{"d_shared_expert": 192, "activation": "swiglu", "balance_loss": 0.00652, "balance_bias": false, "n_groups": 4, "vocab_size": 2048, "optimizer": "muon_variant", "steps": 4176}
Below are experts of layer 3 (counted from 0) of a mixture-of-experts language model. Rows are named router (the router's row for the expert) and show model dimensions 64-127. Each number is 50 + 15 x the weight over its row's rms, rounded and kept within 0 to 99.
Before each expert's rows: a language model's description of what the expert responds to; "mostly gets" lists some tokens that are sent to it at least half of the time. This comes from a sample of Wikipedia text that the model never trained on.

# expert 14
It responds to: Digits and numbers in tables, citations and dates, such as 2006, 80 percent, page 71, and measurements like 6.78 m.
mostly gets: " 0", " 3", " 4", " 2", " 6", " 1"
router:74 65 44 46 54 80 30 34 63 24 51 28 53 62 58 41 27 75 29 59 56 24 52 53 36 48 41 62 73 29 71 61 49 46 71 12 50 34 48 56 69 47 39 46 36 43 62 53 28 59 54 46 74 44 57 32 40 52 60 46 36 34 44 44

# expert 2
It responds to: Whole common words or word stems that often take suffixes, such as work, part, National, North, team, and pieces like lock, house.
mostly gets: " work", " part", " Car", " National", " North", " high"
router:90 34 30 45 22 52 52 07 64 64 59 31 68 51 82 44 39 59 54 79 47 34 59 59 37 24 28 46 48 50 32 50 68 80 63 27 48 19 45 48 69 52 70 64 54 54 40 74 36 50 52 39 65 59 39 48 56 34 57 45 46 53 56 50

# expert 9
It responds to: Articles and possessives before a noun, such as the, a, their, plus pipe separators in number tables and semicolons in data lists.
mostly gets: " the", " a", " The", " an", " his", " their"
router:57 58 39 73 42 50 38 40 85 46 81 34 56 51 53 43 43 30 57 29 59 50 68 69 29 29 55 39 55 57 53 47 40 80 83 45 36 41 46 54 69 34 42 58 38 52 60 69 79 63 48 54 54 48 43 64 55 46 24 59 49 50 52 42

# expert 4
It responds to: Opening syllables of words right after a space or prefix, such as co, con, pro, di, mo in removal, relocated; also opening parentheses.
mostly gets: " co", " con", " di", " mo", " pro", " ex"
router:75 38 39 69 63 54 56 39 58 37 49 49 45 52 34 19 59 65 45 46 44 09 62 39 43 37 35 49 77 22 53 50 77 50 60 38 51 29 57 35 69 56 48 52 40 41 80 50 55 47 78 30 54 83 57 79 45 50 67 55 27 42 62 46

# expert 1
It responds to: Second or third pieces inside a word, right after its opening piece, such as self-as|sembly, f|os|sil, Ro|utes, vi|s|ible.
mostly gets: " un", " su", " ca", " fa", " Po", " po"
router:64 58 29 49 35 68 43 32 58 48 57 41 81 59 64 24 29 71 37 55 37 36 46 51 39 46 63 46 53 52 31 61 74 73 63 22 43 30 46 48 53 50 82 50 39 16 29 53 58 62 72 74 58 73 56 63 45 36 40 30 32 40 78 44

# expert 12
It responds to: Line breaks, sentence-final periods and == heading marks in lists and infoboxes, plus open syllables like ra, ga, ja in foreign names.
mostly gets: "\n", " ==", "ra", " Ya", "ga", "—"
router:52 60 32 67 66 45 52 41 42 42 76 39 59 51 54 48 31 29 34 59 65 43 36 54 37 39 40 44 62 39 42 61 65 51 71 27 42 47 29 41 90 34 61 45 69 36 61 71 49 63 62 62 37 53 78 42 50 55 61 43 31 35 67 57

# expert 10
It responds to: Word-final suffixes completing a stem, such as ing, s, ly, ation, ize, ence in preferences, standardize, training, plus verbs like use, began.
mostly gets: "ating", " use", "ated", " began", "ting", "ized"
router:57 39 26 66 32 51 45 34 78 30 47 05 44 56 74 35 44 54 39 72 54 41 58 86 42 39 62 25 73 40 43 46 36 43 70 22 44 49 36 34 74 69 67 34 36 39 64 70 60 42 68 46 52 59 81 55 71 40 46 42 36 39 46 69

# expert 6
It responds to: Past-tense and participle endings after verb stems, such as ed in constructed, knocked, weighted, plus ated, ted, and verbs like made, used.
mostly gets: "ed", " D", "ated", " out", "ted", "ved"
router:75 72 48 67 32 51 68 40 69 32 41 36 63 58 70 55 57 79 32 56 51 41 44 64 37 32 47 58 49 46 71 57 75 59 59 37 48 55 33 35 68 53 70 61 57 45 53 63 51 55 61 69 34 66 69 72 46 57 46 43 37 30 66 68

# expert 0
It responds to: Short letter pieces inside longer words, often after a consonant, such as er in Northwestern, it in altitude, ar in carboxy.
mostly gets: " United", "Ch", " p", "″", "′", " gene"
router:56 61 55 65 51 58 38 34 64 41 49 46 45 60 55 19 38 59 34 52 45 31 99 53 29 19 72 38 53 25 83 71 59 57 50 49 47 43 41 56 72 40 57 43 45 36 44 71 43 80 79 62 65 53 40 43 63 40 63 44 38 46 45 46

# expert 3
It responds to: Single capital letters that open a word split into pieces, often after a table pipe or space, such as S in Site, O in Otto.
mostly gets: " F", " S", " C", " A", " P", " M"
router:71 58 40 58 47 58 30 41 73 32 46 39 44 75 62 44 39 76 30 53 31 55 73 43 42 40 65 52 69 27 59 71 72 63 51 23 61 54 25 23 37 38 76 73 35 38 62 62 49 45 58 56 63 72 41 72 35 43 47 39 42 37 46 51

# expert 8
It responds to: Commas, colons and function words linking phrases, such as of, in, and, to, for, by, often before the or a.
mostly gets: ",", " and", " of", " from", " with", "),"
router:64 66 44 35 36 54 77 39 43 47 40 38 58 73 45 27 50 42 49 68 51 25 67 48 43 36 41 32 58 55 44 75 50 57 68 57 61 29 25 38 51 72 75 47 45 58 58 56 43 47 84 44 52 50 51 50 36 48 42 26 40 17 66 56

# expert 15
It responds to: Everyday nouns like film, song, game, player, plus inner syllables like man in romantic and an in Republicans, often in music and film text.
mostly gets: " film", " Man", " game", " player", " song", " people"
router:69 33 51 75 47 58 41 62 62 40 76 41 55 59 54 35 46 78 25 78 37 36 57 45 56 38 49 41 51 35 55 80 61 43 40 38 71 38 38 61 60 55 50 43 64 33 46 82 43 41 75 64 57 58 56 54 41 41 33 64 29 48 59 50

# expert 11
It responds to: Final pieces that end a word, especially plural s and endings like ies, ers, ford, ville, shire, often just before a comma or pipe.
mostly gets: "ities", "ies", "ers", " England", "ford", "ville"
router:52 35 13 76 35 64 78 38 61 30 71 38 37 82 54 51 41 46 33 61 39 30 58 41 26 39 50 55 58 20 54 59 55 40 63 22 54 39 30 39 71 48 50 56 66 27 39 65 83 22 59 45 58 47 64 51 54 38 42 19 45 47 73 58

# expert 13
It responds to: Subject pronouns and auxiliary or function words in narrative sentences, such as he after but, it, was, be, not, had.
mostly gets: " He", " be", " it", " he", " Me", " It"
router:66 52 54 52 41 59 34 31 46 06 55 55 54 39 60 59 30 52 52 84 63 38 64 57 29 39 48 51 96 31 29 58 61 75 61 37 55 16 37 49 63 54 52 35 75 29 42 56 67 50 55 59 68 71 61 61 54 38 58 40 39 35 44 65

# expert 5
It responds to: Inner pieces of names and rare words, such as vi in Xavier, il in Emil, ul in stimulus, plus common first names like John and William.
mostly gets: " John", " William", "equ", " Paul", " James", "ov"
router:60 51 44 32 40 52 50 32 67 44 43 45 65 88 57 19 48 62 59 37 46 43 55 39 16 41 31 46 62 35 38 69 40 46 76 27 55 51 52 47 54 58 22 54 68 49 46 63 66 42 70 60 53 62 36 80 62 59 80 27 40 54 65 31

# expert 7
It responds to: Bare spaces, hyphens, dashes, pipes and heading marks, often starting a list line, table cell or hyphenated compound, such as candy-coated.
mostly gets: "–", " \"", " ", "|", "=", "-"
router:49 38 38 69 31 60 36 29 34 49 68 23 52 58 64 61 36 67 35 52 51 31 56 54 53 27 67 52 48 53 57 54 61 65 52 41 34 58 30 28 52 54 43 63 62 32 48 66 80 31 66 61 59 56 61 68 41 66 69 69 31 18 67 56